From a checkpoint of a small mixture-of-experts model trained on Wikipedia: 2 picks a token.
Below are experts of layer 3 (counted from 0) of a mixture-of-experts language model. Rows are named router (the router's row for the expert), gate (a neuron's input weights, with its number), up (a neuron's input weights, with its number) and show model dimensions 0-159. Each number is 500 + 50 x the weight over its row's rms, rounded and kept within 0 to 999. Numbers have three digits each.
After each expert's rows: "comes after" lists some tokens at least twice as common just before its tokens as in all text. This comes from a sample of Wikipedia text that the model never trained on. Tokens count by the router's weight.

# expert 23
router:487451561523565540484515458526450490459486478481494567471556575471566552595499524447456473402535448530456509566446512592451546523503456458518476486519550580558534444575474443538400440558551444466557500479471485547564471545490454483607466475587520514570517487548484563516507472529486460507537511398489483520473443550483558445534409494555544474443588456436486550535502480578479474575526506554631536601579565469507489521468521548591551431485539514475461539450533451433483578481547427
gate0:557577469460540565520540470493525531446551584507368496375526477498502591407539564546431459522464616483511570481471516433484491567391458537534448464495500475510493445543492536404529565471500499492486572538508606461482399535426481487513483494474479527453508513465551450488512570571440500510456550538593510567555441454476473497503463553491494529440519449543435433457481517489431473427546504559534558492434540567485394519505520463508510489638449478489427458449574567492437516507505487
up0:528504403610535600491499511537486504533428462441435573428606516429522449516563543459489543489577465545486572502492539478590526475444488552480471553469463485396508352509396449640481579454535443511467457533493526534582523502504494472536538563450452494427547516541528447523451483531503493521528465539458498454452541522533528594520495537429513662468453455551574545536472564498491497547441498427542502479517395524478551437429606450516540434442546544557472497487480449443495590545502551
gate1:496528567508510397544520481479447541501586559480527508521443584433553550442406500461504581485514453482490384519515519536583539447358579506469512494486448428541514466463555446535384528547523556452519419579458442493308464475569542507462557427482500510486535596496466549522431497523541528517507564476541491534444485397480535491453527486495423498540512497424542484491547419541470444571515573455494490549519408544472485531564428511548502440458487539501471491451465545425551455577570431
up1:581483543559526494510473510462597514592529506529437479566406541432607589508476580477522491575558538528420458488463504458558460582490399482450537562489516548478451503523577543579525452537410448421490582541580564537500567445497533487439593452460556453475566527520529493563579485513556536509506467366598474550483513570535518616399560458523531480486492517495509551542495536489483439522477474497401467556424471563563542491527455550380440452534559572446485489516514514495444507479487613
comes after: " ", " re", " Re", " f", " F", " O"

# expert 1
router:414465567493485546617464548523565569487506432448515434607550515439518479413590475531483525444462433508444440479487518513576513439604527584500606574534472543497539566407543522515534571442442525445386505451460476537482568416580474536546442539543510518575513460491534426565553535521497415515500471465480537448470533483529524459535547473509497427561536472504452566514612490487396469452470595592458517424466467446546522457542554509461513439610503439536463405540632499542499498488505489
gate0:552553530542528543504507454511478547481484601483489487478546448517505559510424481547549443497573546490550549472425469412496420487441467542537492517536507474507598457524507534441490551523558542462454474521498582469467494534418492486460431461534505554523468529522528426497468574534511529525573570465504514551525487505513507428625427599591398481471605471582494487454459367464356461511483479519463381558336493543475428525514475429509475476512495523499466481507574509506490500517548526
up0:454518433501513506477450563493503501596527461466533455432517463478560505543504545479556508512557468536463650549483514518569494455468500594484461496520474516427566408478454493593466576561456422419497450519504449485610426529516489532540516585442451499485519568538596570509504442506620414573518480533416561426454545480598521528417470635383578507544456542552532559516480514569552455470542533482541462405474474504529574437527522477462491458438475519463455490553487519492507551561479502
gate1:541456480544506425480472544505444466438519517478512552473496497515543486504406493487483614532515489479486366476475522439586504422443464526449452477548493437466445553521560492537418449541498514516470454568520470423492379480555524568434531538592497494460530460545510573487362514460554485539563503498472475491419497469472410532501523562496506485481531527442502576444581475526450535504523483444489519466521459407509555526514472567488549499448547575460446489470384504382539421491514492
up1:518500472533419419559496515531485580555505543540458527488423581486496574496401533530550497450530473499425408541461521534535495499479435550504492541425481500447440428547472524471525475452476571390503502561527514575591520491471517561487578432435515448403541518547524555547487478528495450481584454448550453575492513522567514524519534474491552545527467561477541460492423520481472516539568480522449547518479487509529457434426477555494515434511574526463430543580505505544384481547485526
comes after: " a", " to", " was", " and", " not", " is"

# expert 4
router:628501459467474462541524484434432495497508430522481612480466506453475509513483450359466386445415583432427488441496471489577534492429429500472504565605537523523631530550504477523438442485512546554545492422413462547480414436475516514414513558436524404466481492415512546468467497538548476541506554489572507501520486568498516510518513431573573511453518477454488661580433577492562563499506470519601583416548438551569567578472495482480555598492480615463579439518507454405526473448425558
gate0:470620472493504525419499498533478533427623576532539542433471434441483463453577492493508468485502513541493499431536528440507448533395515533557443438593521456520488439468489602466506467517466510489486479521581541459549475527500493520457473433507509521501508473475618472430421599590497436563559470500518593513547482591518586470500400648525542583540454517532525492452531455549448466499429444555512435462428524513477499507521478527396446495556488499490515534450490527484429533446553538
up0:551468466510508554514536551559511505556480528387563520376570423492498442413560493496480575518560465527477553517527546487530504498563518581449470449489436538448552414456411466546433582478417386448523466607491482531565496589378435471534494551494426550523589534488460525439419509481609431536452497541571470486392512525459532523545486561441565520476495484452602555563481612585520528487453483456483490433449536536504512560511601458547502415554518527446494548478490511408543527498521517
gate1:502485502477517434474391477525542442494479530553587551569531559415489468446429479543493485523478476425507415499524501522514577438453440526426392505577467511529520469523493399519429492575508545446477495576499456484381443494500550446497503426523506525507536502449427600571391434452514484503587511413575518482525479448497444598465546532527411460491488554409542478444518461535500476557501501374533555618469452472420537513509434548417478428542529599514475468464472506389484521494529463
up1:516515427465489409486421528459484552482464624528435510524464493489560573526412515542590532449569493632429500551535508505539554552461468444409489525552484542423509502455496545499497536477479529405584538524616530497529487499395509559449534429410514486409524503452589509555474408550576566570605473444553525629538486462432495552436459459551480499453508540492515538566559561491387374547536389560516500479514459530514514523473412573475459541498529632448486482472418419486432522561490513
comes after: " ", " in", " (", " \"", " the", " of"

# expert 11
router:462476445521513467477497534506439467454477562422458545499503488539534539533449476587504407524535538439479438451485580521565447484490493422544481480491517496515525548377457475443485544562507437474476487497500599493384475513437503469496560434456491498420487424443467631548455520533590533463544518572476408492475443496512455419488419547466563469558508458514531491527474447417547534485436503472481526460513600534475486529441412514505459523436565569425561533526462523466539488482513552
gate0:514513475436484535426475474505484523408460527412362490482542427445438490470541549526593378554527498523530500462526426473489485548460462512442470454549515562487492466537518547426489511471452555420543440639547595475548522534428545541447402529553531499460521513450564417475498485584464484498514515587508513519605494516545461481506456591542508478526498425564546418537407537477435405538490463425476407445403482566489396500445472524420451487593480502495492498433455562480443493511501488
up0:495483442486438499512476470452557546560501477488406540512594462494569470571571508466573508483511458618420556486579596479549582459470498518418426493539343419482457518408484512549512595494541476469506471573438544485639449501430502543509533549611475481400525514511526416482470532520522485547504462575498519598438457443509483564560458507463551494447445509500526585447475512530471546472542494432548498493527420487486538484521582543639490483441439574486515575525465553454473538477399504
gate1:439529493505558492537520498465523455448411547537499575502560618450507505458395561501551499598526496459517426499578464491514552501479510447503439478493406434519493508446464473489390550549485521563482499497489402376444503527522485443474554483474519500475515527442529578500431459569510582494567550448455569488558544495491517504493502544593472427535476554446560447424583502583448494510517530449457482447522519551502641579558519527521479442462489579524501501518485542407510498495547604
up1:480514507538468418534534532495558534540512528457462480509475493485582533446490590517541534479582506532452482476561500450534517561463460468458533603398550593400389493498555585501458456529524475451597535536492488519516489476500538513492498482472508531414543503469536455532496476433514556554530454469559478545512516452457462588439471489586537524574484596471467479503483576474557462562489456527461523521474463551550475427504470512486427557450548528455444473536453450443360511481419604
comes after: "-", "th", " T", "y", "t", "T"

# expert 5
router:450448533533540500435475524500526428501503450471477437413507463541529520489494646509581482597508485531501526438443515483392537529518647438510469512574540448557408482454547539620572436495345462466499586574477495469531593673426554545547532393549483538504498547492521484545469504500554499560523473561527515526439538435522471436568454554497462490597389527511589480542492454515490498446469473511446392512456501416411472574483410497501454435518479407473542527519387563610485442586557455
gate0:507580464500501483481544540497444502483551636449399432492458561512469538438552571538508498435479625409498570535448474447515473474455513501558398410604516439503606384522496510451522551541556544502464515521453541438453437475492504442505422452470524575471528471422525453463515500575432460551558534461529424468473499596552519455490477578557461504543523414505438415575468551558500478564506483475451496438437545487578474544460475439534495494532437518446488574475530496505494491491491485
up0:526564479535574496530513555480512522516507570558543496423629520564479364573466470529544499514490505543475536518483510453513531511496516543472498502519451470485484499469428466551477567595455405413527465488532437505630522508470441458580529596573397505497488561526568412543536460502589427588435439481434535428457409514562579448520484541551537594428464505489567547451517482522503487505484504507456475545503440543513534530406577420583612438517464534488447477479453498484521510605508497
gate1:505554500544551428520497383493522489458545464538568549467520526495542444471346483530469457496505487606513463573468445450409526455467548569493529506497447445471488411458529545557466513494508526445477463622538479431484519500553579536419560452520497532523548525453529507480327556457510497452433555508508541509526553387490539509482476440482434472578488490504500519452436516543465460553520566490612507478503495561513482566488425537560550484436507522558463442467482566429524558485580460
up1:543472434513467482515495461537512535569556553444538550486452485479594474435393483571444502511592402554464500503470514527525475507435492469479526544464482540485477503405523531509478509529513523392496545474578543571537504491513515555388561410540530418446638512523588524538495519443473524553550383445519571577576552398566535528499501385479548528527415498505501462518452515560522479519483559492472424497536473509529512486425411553482495524474459519506521502505432479501391507501429603
comes after: ")", ".", " |", "0", "%", " —"

# expert 18
router:549452479403481502530438531450500510470499459522476526476567416403597540556501508483508496543505600469536485459502534481511641499495492448489493522435563592564595478538489508524478501558420531491437516487460408502541444519351490515619507468522525568575483447479439531483493419537518533541563487502489411578498456466545408543491451580536557533475481500472461453503545399564453595591446462573470422552480593563482483513508501534469531533440422446412520559464448466490461417403456469
gate6:487527522408561529535517458537471478492493533366533459543615430438462539495433469620454475499487555498489452559436537540511534430526518476524450436386461453453488519502527495494564526470550495542507576469525522470516502591379524571561431448478386531555503418541494531466420535501557562541536465534554499523500416464550556534519462554504452542442498518583435526527563492525521469520507523457495531425485407500579578546482587472499542507507463537544466515518555496517508555548516464
up6:530413508502505463527545511458463483476504508543640531528455507470536527530502486541488524492513492503471464449525468494415510431518590462463536536540600501573511458566510469571464494482450459529587473496502607522432554574425465555452436518427444492544462517498443544541400411516538481488512560524463490490547468537536567481520538420528554515541452473416499485478494533538515513478524517568544565456487564402417418417461501585507477444512456624445574481565435475483472531548543472
gate7:449502580441598519508508488513424457397528503537575600503531452508523483459488501473506452556551539475447475512450473519513550512520512442407506521580569524475447520418485430479489572537539458467373578501489415522406596503408521531573441456547519515516474464494451484495514534435527491485580462585492510470493443481498479491434567449490551595418516442450525513553459534496520520536459448548525512470478572347492484596596492522452476534472500470481503470485612469471558488458592502
up7:523480398494578513569515430525496452416433484520497542499571528507466462544505528558510468536478500356544418564483548508515477449536555513532506513427521569446504429523515567389494412603497534501434533550607475560523492479577529451477542543508582462508435497449631540537377547583526571571545371489561478598446555492544647446515485546574496458506541565473491497470441455575517471638444483547560506469469516527452590445453462530497455574499506505536531519383496501479449378461526537
comes after: " ", "'", "1", "0", "3", "2"

# expert 0
router:549535464460521458544542536547555476599588495493484491490501409560570516482445397491385415464543555459476465441521507469603454469524431485549455468441522459392509538452454466430492408492514476521550469491414467499542509480534493529509478510492482539584530554448494545503560578481407536440462424370537395502501466468493470495422494431530531511522500467476464482462488528511570478479449652491543469569459446458537424582528623475510510563476454449460562497567508474465513438366440502
gate0:574547551567525489449583436525517519401499553532490516411537372524458543464521498520519458436433496542526618500543466543503467543494493476559377529529533456532545549475494584464533527501522541480454480477511582457518352548506525543509421472455463525443496509458502490490438522596451447495485548483598527440566524606482467455568401611557541540572533444625492451463458503482449521522480404440485522408439482509539431481513444442577456464553497536474455534444518478520367550559555546
up0:513535412483538548520533534488454486550410415445525560466564470535416448516519548512539547506585453561461598604567583485529546448523580560450510549497472476452488433458477526453513558565496557494508503585514464521628491518409463512546476541531412433402580545548484438447523457476560395576470466509482448484496502485527518455461456505388562547432534522525609570461459577530530528489461449466437518490432452431543518486482582441558539421466518592469484535496441475460436507564447594
gate1:469561545509576441532462455459459431424526540493454528481530559472514547459403494552630549416545446566530428498520478507491465515504458573448474441429510426496459488529541515574465482571463536486474481525487499473371519545584510503448534432501540512488543526515474562587363418489574568462533495476470558513441575442494563513495532426511486504507433525448484578468513439568501436497449632421518472526444475502492559586552425600431579482454524593496469506488479515437550445524483511
up1:479513473464482398508462451519548498488569523484447522550472524475572537451488519490573467491636472534496432449494557479536519519475460485511497542489534514452455405491556549479534464429495510383471484511518544582540496588446556485437565491428518523390601489563615607571455412542546566531513408358554556523500557554550502543503485381528512560541496576521518473550559534546439505561506450546447443517517427419499563461499486553518485577530555515447386522495419436500431517486449519
comes after: ".", " |", "1", " the", "2", " ("

# expert 14
router:538516421547493443443514431457522502483491523533475570458430526461519446494517565474590517568434493490582463547435501569452589528488587536392525486520496586513535385480513517523512495510478467502493509483586566518444416491467485521568591406462490508508536457496502457462473406479564522446486547642491520531513528517437541477538559461485528503471530494531489517431587572453441565534459461470504540456468540472521510512523479529557562544513581606490513537521493488464574447511471483
gate0:487627459468464428434459521503488518449540484517454583492540388547512503440510575527534479467496575492490613447479533422544495503401472587519413475561504543554465431491470578423504554460480483494485476573512513383460433493543518525528502487450516492478534497501531539489505506710442423503491546484487458456489478526507493517505469575501518533520433460540564500458399571486429462566521435484401566479439550524480475599537532503495516518546449558536515470449476509544469497481558471
up0:557432523578532549506498550566530464518486458379512537437616499516457459489582524517528483560459431488470546592653594507511496438540531563526488556525424450436594427465491487590459503476576492469556510537533450451598504518444547468512531513461491529467550483508502508444485506509553446560425430508487525506478489524555459542451477492368496538505409480553513507431477534517482521456507545527511466483437483443537504514425590436571556429443513470511516539426491419532459548564402549
gate1:464490569489564485475459462468535598364546546481467514482500530541544483492463471508458562539530494500491488517472500514550547439462503469468476526508511452409489374478439388412470537626460514491423494527425592460472495515523491432450503476453587440500499499465466565491379458406600534501563474438470472513522516383501552462471578521497452531437512444418559523451543462589463565496513509508569545506447430509509587620514431509485501406478506589535411507482416509453535451499629485
up1:505475450592422456514493472462480574514558550494447493509486466449508483422471479544510433550587417507494471520446518509640477522486453537447596601489518570430475455463516496544434435444408580489510469521527515562463521513450523524454638421400540442431561490569579475481520476500550521534540370374502439514503525509461416523548540480504570582466530570474556517563533545471503449544546451525503440484499500473579470391521532504520515471522489569465439544548437529411473485456435562
comes after: " |", " of", " in", ",", " to", "|"

# expert 7
router:523525568462463475492443449530500509500542482522428386479544556476475459392508569510418464490555449515617592584590550540479573457534568514536533435522542510470458572587520440513536603414494502613472463553536506500499485508471534522482438619515441544538487561576472432520582555481509512527547532501429587527541505405411461458446496538504536458409582541530531465572448476419423434477413472536426526449533491494484510450534420500459444466486405469530416434455535554555445499527587451
gate0:536516516509609487490495467558496582473500452524456488442481473561555494470509603570515467503514576535527511527530487441543486569475495473425474477523531377479593456467478546494537534449483532447528473551602511409486480583500424465559381537560540537508488495507507464446475550555359452611537511568438622519538463523601472464442437563512516496459498461583547473439470468572512468511547494497551456453440566547495399550469502401551508380578503438550541467470510443487582455496521511
up0:501468348466563629539448507488529536517476600500581566438519548536472519597482540404484508525468534489533588497479547458434515450511536519523473482534481563477517446453456562503491526566490432426522512525523512501589536488445544525546576628528444495465560550432608497521516557520493430567408522537463439485469514495525507534412477517423550532451451519463559559470557487440542428611489485511462497441482488469614581446494569454559542496543539571459510539570437539471503474597465543
gate1:518521509444566463534506483443462565528514468463579551475478581433532469486381472505526406569536436470502440503597471457498506514473436525419551517514445438473460456454476557474406534621470492549447502475518410405419431458573523507472520463520555495490466526541463607503450412547574529602544594450398520505451536380445537542469523565528417484543558459421528509493552511507496472497537492456534506526450453566509571533514491623503523410417516560559413544538397542415519442555496443
up1:500478508439460466523476540479533515560548487446511488601428475438542509470473474504516455489557438555480470516535482453621484505445466549446500594448533534543509444484573540493447413517512489396541445573471445448532475536467543564458507385392550509412572469539578572578507464553539483506517447374535442585478499490477372532542496452465472473425489563484591429513460533522459486593469540592539459523568476455531544394492445528465465536559505600525516431490519424472512540486489507
comes after: ",", "s", "ed", " one", " well", "ing"

# expert 9
router:550463471560506493468502471468516540578484617456484535480506461541523533525390478601424435543555416536533473469497509427435490436499532447502469572399524479574429507494512541538471440592524580431584461581509532535504432488537430439487490472426451468458581477590490499526413430509497425443513576561492458496454450585488512499415447442525469518580494436428513491487451452496501568540573513465526569515578520508499552538424488482583445589500590490542470568487393531512600537542475536
gate0:528558526459508574482404501508448585444522570431515519443543504507486523381420520496489513498499532601505523420488602478543575496475463545463406566599412486489513461490447522488529528527507555416508519482484567476520538586482495549543459507506495530433497561538549465450414470567425473515564562505550493475626487492531459495500460567498464573436484527526555395558523480521454521441475516484477385389472512584511453505549547443551520499629562538517528527451582498518495513506587516
up0:468540432547527494471518516460584504516414492402476638485549585619477537554508517499545493458546457554454560545564523431571552556539514659400425480511418542495502430530403415616509547422540522456540430551485463462619513509456471478534645535515483529441616560497483487453388472528545484573539591550514468552497457593498501502462521540425603545436515518550496570555482548523411526535419473452511492487449501478495519489503541433514480501509494582487365530452448478448499518597506504
gate1:496473468542549376479456351486499566413481523490552624430450485448497516563467510484500552478476513439502473508536508566497524487428465496417437441503462461493484499511402533504469555551454504530502528530517535505463518473496510523494527430493606461448514514448439586557394507497530553434522514486427537456529508483500563537395606532521450531547522515436545489509490477492494426463529434453529517572470437456435565553559443502388536446442545606482419503492548504443503495578499417
up1:561463460481543450540463531538563495508569551475465467490491532479658555467479530484581481480576429393489425562494623506580505480428485433548537527533479490382431490531505553475491484510517522377545508547596570536442489482525533557458470442463441474480631528542559582482509440525539581517517408497512554560494549527533535651524516511459537552520434502431508473514491506420460512548463397507470525510477487538526486423482523525513495492576516533547554496529445535428455517519479622
comes after: " E", " |", " D", " S", " F", " H"

# expert 2
router:541516473478525454566503545526525515578594493494484497522500446523520533498445372502382417459538511464478470447529526434583463459518448486544493445442511455408507511455482487423529410515568426502521464501419445514559514454517482504539456550518489538566505517446513559477513562540400519430476433406517408509493442520510439479402511409533511544513503464492476457460482493535603491492468670469521505582482465500526435579531603489525518537481497421436539548518559484482486460407427499
gate0:528564540533536535538467531467429503465634592522475456461544487477448491345468529544486429496447502493464555536513486409486508563499470482458366467585478492402550451583441494423487490496562479533437456598480533451564394488449456451554455454499469541450517468470481510496515572542502516502556614475502492539507521478513505532473431537579518485514523483586512473500462485490475527492535424519482460459477567555496448524480460481515460401536501517487493576432577490531464534494497541
up0:566543455544540596509528495537462530592468493494532468407556520501457394559545583420458488549557429512475558534494497515499477480572501552478509530493463436487426513516431462547527480530416507506532446620531516436632498480452441550581545566523497438498545623471545533470463519539520478615530510527549544482500428504452508506462439477444558578462487550538575591467514499506519558566438557473510535479510426444511542515488613418631566420484445527457463556505489401464421537533472515
gate1:522499581504539503452503470500438556458526566485551519536483641412505541516379466493542526563485491523501438496538424427444524456524423490518415434449482423470428457526499481477474479611460497520446489510548489452369541529568511444425518476462569427541465393514497575590411450424584519482560534455469557492529562443516508613416489516501477474486512563371506525384606481533474437441541507455505482491487471498564550553534496625415463473457546557497490472470487493420518492522548525
up1:490443445489404416503486455494538555500515563535432530525459479510566528476468567502526459557592494497486448480537550471553461511442424408467541581461544532493472474534517554548512469537538536508537505533524504554476486478554514567461478475473550438380550523513578469577513436537512577495535423404513549541543522483448388569519493463529525453486495535515509587527519593459396530584560441607433463546494459526530527449543401585511475487465536485499541486497498513413404516464443578
comes after: " the", " |", ",", " of", "-", ":"

# expert 16
router:527506408496504562488524445594557533537555485571473528476538470557451450588477389580503551459468483440597539492505513437574506449488382503485485422547469501440534582558484449381443456537572493438487508570553442554483471415510544523496503547577445561542482557406491524428567556466542587452460453553470496559562504494519550465423551573540552516477506473464558505479516514586471442514568438556550423532440563446546410515405569503569478482485464573476510494523561427469537428434536554
gate0:523581495505485433496484423455470536413549520515489431434523473485562463461527566542564475482446551518450599452394506438536471558398486461581505501498541524446516411482456500461548561419475452487505449598542515450472451562446455502585468457575424463433505471479597510428476567578491511547529581512437438452582397539560511432529468577452515545478527471507550487472476562490460511497508480492439459414510530486520432459529471427483482431548469492527422560488437467478489534490503525
up0:580551434535538632492542485524534476561546527546518517475531467481447486572549503486492480441491501544458635475505585476501506508475501664462499504452409463446543423482519451537445479550464442491494419563527521448536466490433449538492615482497410451426481623553565516435441582498519502555494501546465542554538536516469464514482510460419621517443559529567547480441519556464542461444485581463465510461452464461495500456398550485616605508485438510491488562532392490458446531492476465
gate1:459474537468584420536475487560580454463546502448586488447439609508453513476443441461445514490553486440531499509603432540487541466499440492484440485457475446444477456479539466542460479561415502541425401565487462459483429483564517515363524511546535548442534539473517597627473476517575492455525589500477517513468533477534464532386501580544505438511509461368466486388497492498487492474495576454488445470397487487432523589539395572506570402505568521479460512417471480470570606457477458
up1:495404476525512504548528389519478551564590494418529432562475467491565524492485502488593507501493484488484510523536404506552570417488440516489493549488473488441442413443528509542528454460525516463557578565528532518475499498476476510566531480384511524421529604523574503595520442522472465577516405451560566514436473482466496511578468408391506522471487540478524526564520572491481451502517443510476419524511478495613469405549478518462457522480516561506426488511423426514421509461486523
comes after: "\n", "==", "–", " first", "6", "==="

# expert 10
router:541511509478554506490427535547498567528522464536521481502551484548517461532486394521587643458410444546467541499497521559497471459524406587511503470507497475453387517530593589513529570522516570469433530459397438464493442431444507496432448544547469464539592451545490475456577459511453460575537471552523539425551581518544445530472569460574488490455417475547415462500466468481412562548524465460485481515553467427546541521489442571509537504499485568495460522492536508418495514585429538
gate0:509511477485503561423525539470535487470506521459471536451565518514581468510431577563507379503448497491529549546491533468576547517463458503426499503594570503498529412468403516440563427511511553553462508474509571404485424544485529452602502546535516500423492546405551546444522532495463484559601513392578491489485463565570568396453484525483531585464507481560476469514458554485500509536506566530516406535479510530522507500477570446462513412548508578412506497476485501562506454453481462
up0:606513469498536571557448534577486501526480542493465560403520491619429468534469542459461518492482426523449526456532523453524595466564484637487577494611412604461550483482493488560500605565469468476468450616501488496606481455368509526538566488490460527453543492445484590484459489511558466588533530436510463433582524493499565501486480467498545556480399595488589517501532603554553540536431522473503495569509454442605473532443574472514531480552434482448490495457393490488521481529498495
gate1:491541455529526449525536490545557455398494469470503581418513543531450545526443530559537492554496473488468459561521484594523505387487520489538516461485437519481526462570486434553403514527477441434516485580556526434406495462528479562483506432489534535476589462461547525523419500458518505508568529536513573496527566385510495552459499496431468548610538583487492517473515424564494457475484562469509417504476522494557548574529502506564581411445564606516460437515463497508593547573520436
up1:595489498539519481410500510445580551488515536501515504529527468358554517546438515507502456540514462486440509519500510545486508514484469435499561545484478422516445431513499506575491510501531477427485488536576529550492499511411498609475534471433559503354652550623564593508454485503507542491542535428529519427523507504563529484556474494568541491524538485558460482476529565494452466537497508579491518509504503501567503478551402528527457460458508541517513458502497462491383576477476613
comes after: "\n", "s", ")", "\"", " University", "ed"

# expert 3
router:476428566484528459528529460443466418436456638553505527483455495433435464501565586447518517495529473546497510561482469479419516621424563554473436546518419524452471514466441468475518440498439512484458492448561575497443521503536484472532557442512549455434456503504498452566456548401612573427490511525489571510477543546512561512540496557355481493556515538443543542500512594533588496543582464502502550527492496516455507517459538411576449419510586558564438508571516525462522564509587465
gate6:473547552412457481531503510507589476468562532468501427491465471518467524544399531556513503444468441449406577526423419584609501514526571429579362444454480467509426529479394534493568543462493533500418492456515532545488454552461603498518420546493547473426545407566511553513543542423527547500500447513568490489403513537549518506510464507515435454473472553623460537598521475488554497520594520414432506457477476440541468469542504528494507507513443477535498525445526443521518539476503402
up6:548439437596482415489530409532450460476426457602551530536494535529512525535522495462476567480563521545504547538499484509553521406576609520484538619542602578503530494596468576547554429519502410557493541524401513498412558546381443569404517554447445554555454583509517593470482473521549481459493528560517505401627511573534547516532558423494559459505500507409518447374477581466572551572464454614482580525496451475410565516421539469561445471475525561508516450443462482576531496512611453
gate7:408426507485594479534536469457508491457503480521553543505460421540443531474495530540514480539587518510432573412522465535447525470533511446387533483493553476513436466578464486512519536565463509557481526461478558486434530540535497485528490376398467537467421551433509490514511531535592481420450504548448453513488567358548398551448453334455487540426579523419488500492534457466561557531410461533490482531520574451503576567499492500460587481454494474491458538499594549532541588500470538
up7:454583421470589527548481464547573513451442472492477478477418504618555421605506433498469457532526496449486496539524551454588582490553528442514508498452454495499522457568482531432590552603442499507537415427628572501545544461517499463413479490480583484554433506574490505501496488565455473532467493429442547585404545475510608464459570581595575563476490503416515517507509556473466567506546603424540476464519508521596529514381476481529514536484435542487524542405466484452407476457466364
comes after: " ", "1", "9", "0", "2", "–"

# expert 12
router:480517477496501552506563555578529582465531482568632557547482528565384446427500453517533551482377520447438522442394523440465422450558493486398531454521549398414546541453563488461522507474541521448511450500506461523467460458519482487378487506456475519545460465506435442515507555541446480605506509522565510517491459471444480452483446455486450489468494491470554535491430483542519502491456519529512517440461476475607467505512443581454528480559437413472545567545619556536463474484414482
gate0:570603493471558522399516453509463550426512516535522457478527481527546519416505522581522445520523623516493646423475492464482497579452445574529489443588503467452484463526464519491501566490484525406480504520538535421539450584506493500498505469605521490429503534443577461467494513546436457515522546522520513472509461605592573464467443603471530567534511488562442416477470587524517603542517484518484426442458539498528502561508463499587530389553491525373464568515501531512446573522539426
up0:526592481557521514518454552501487555558469484500447524432551491477461502482502509555521567429491448488542604476523538454429524483513601640465474522514477512497545470485477551565495546534496390485536437493471468462568535472393491447522583566437435529466534614455578460498497591477485401570528600512572521476510424449543526485508516534401576508457450551542577558552450543532509567528510523497500427504494426445432516538490629482546593465405470498513516533494478528424474552538515574
gate1:448552472453581474541474461493533560387491571491488551480473559454460513521406478587558571529534500528462432561441455451458534480471519556433527462532430404514437431441443524445466541451501463467454408569510417461418437498495506492421397515474529530590475478472423582614457466539530590438534503414430497610567571431537446500476466502467416524463467528402541503372550508475546460567521475430535529496438450532511578616557426561544551477518450562472523474534457605449524486503504484
up1:536517505471507409596459585521568541527579526562487448565513439449587526435456565497533547525561533587406483532467523541527488520416425498466475596480543505426454511378553497555460401481436557448502480468556510516433568488458500500427537477498500453460538565566579495557419478489542532615575539438485546466496604470495446514542493462518572568514463561497538525549474569544531492482442460572485465445505431536517531424468449577481387596501531576427433493519463377469503501520435594
comes after: "\n", "-", "|", "==", " on", " was"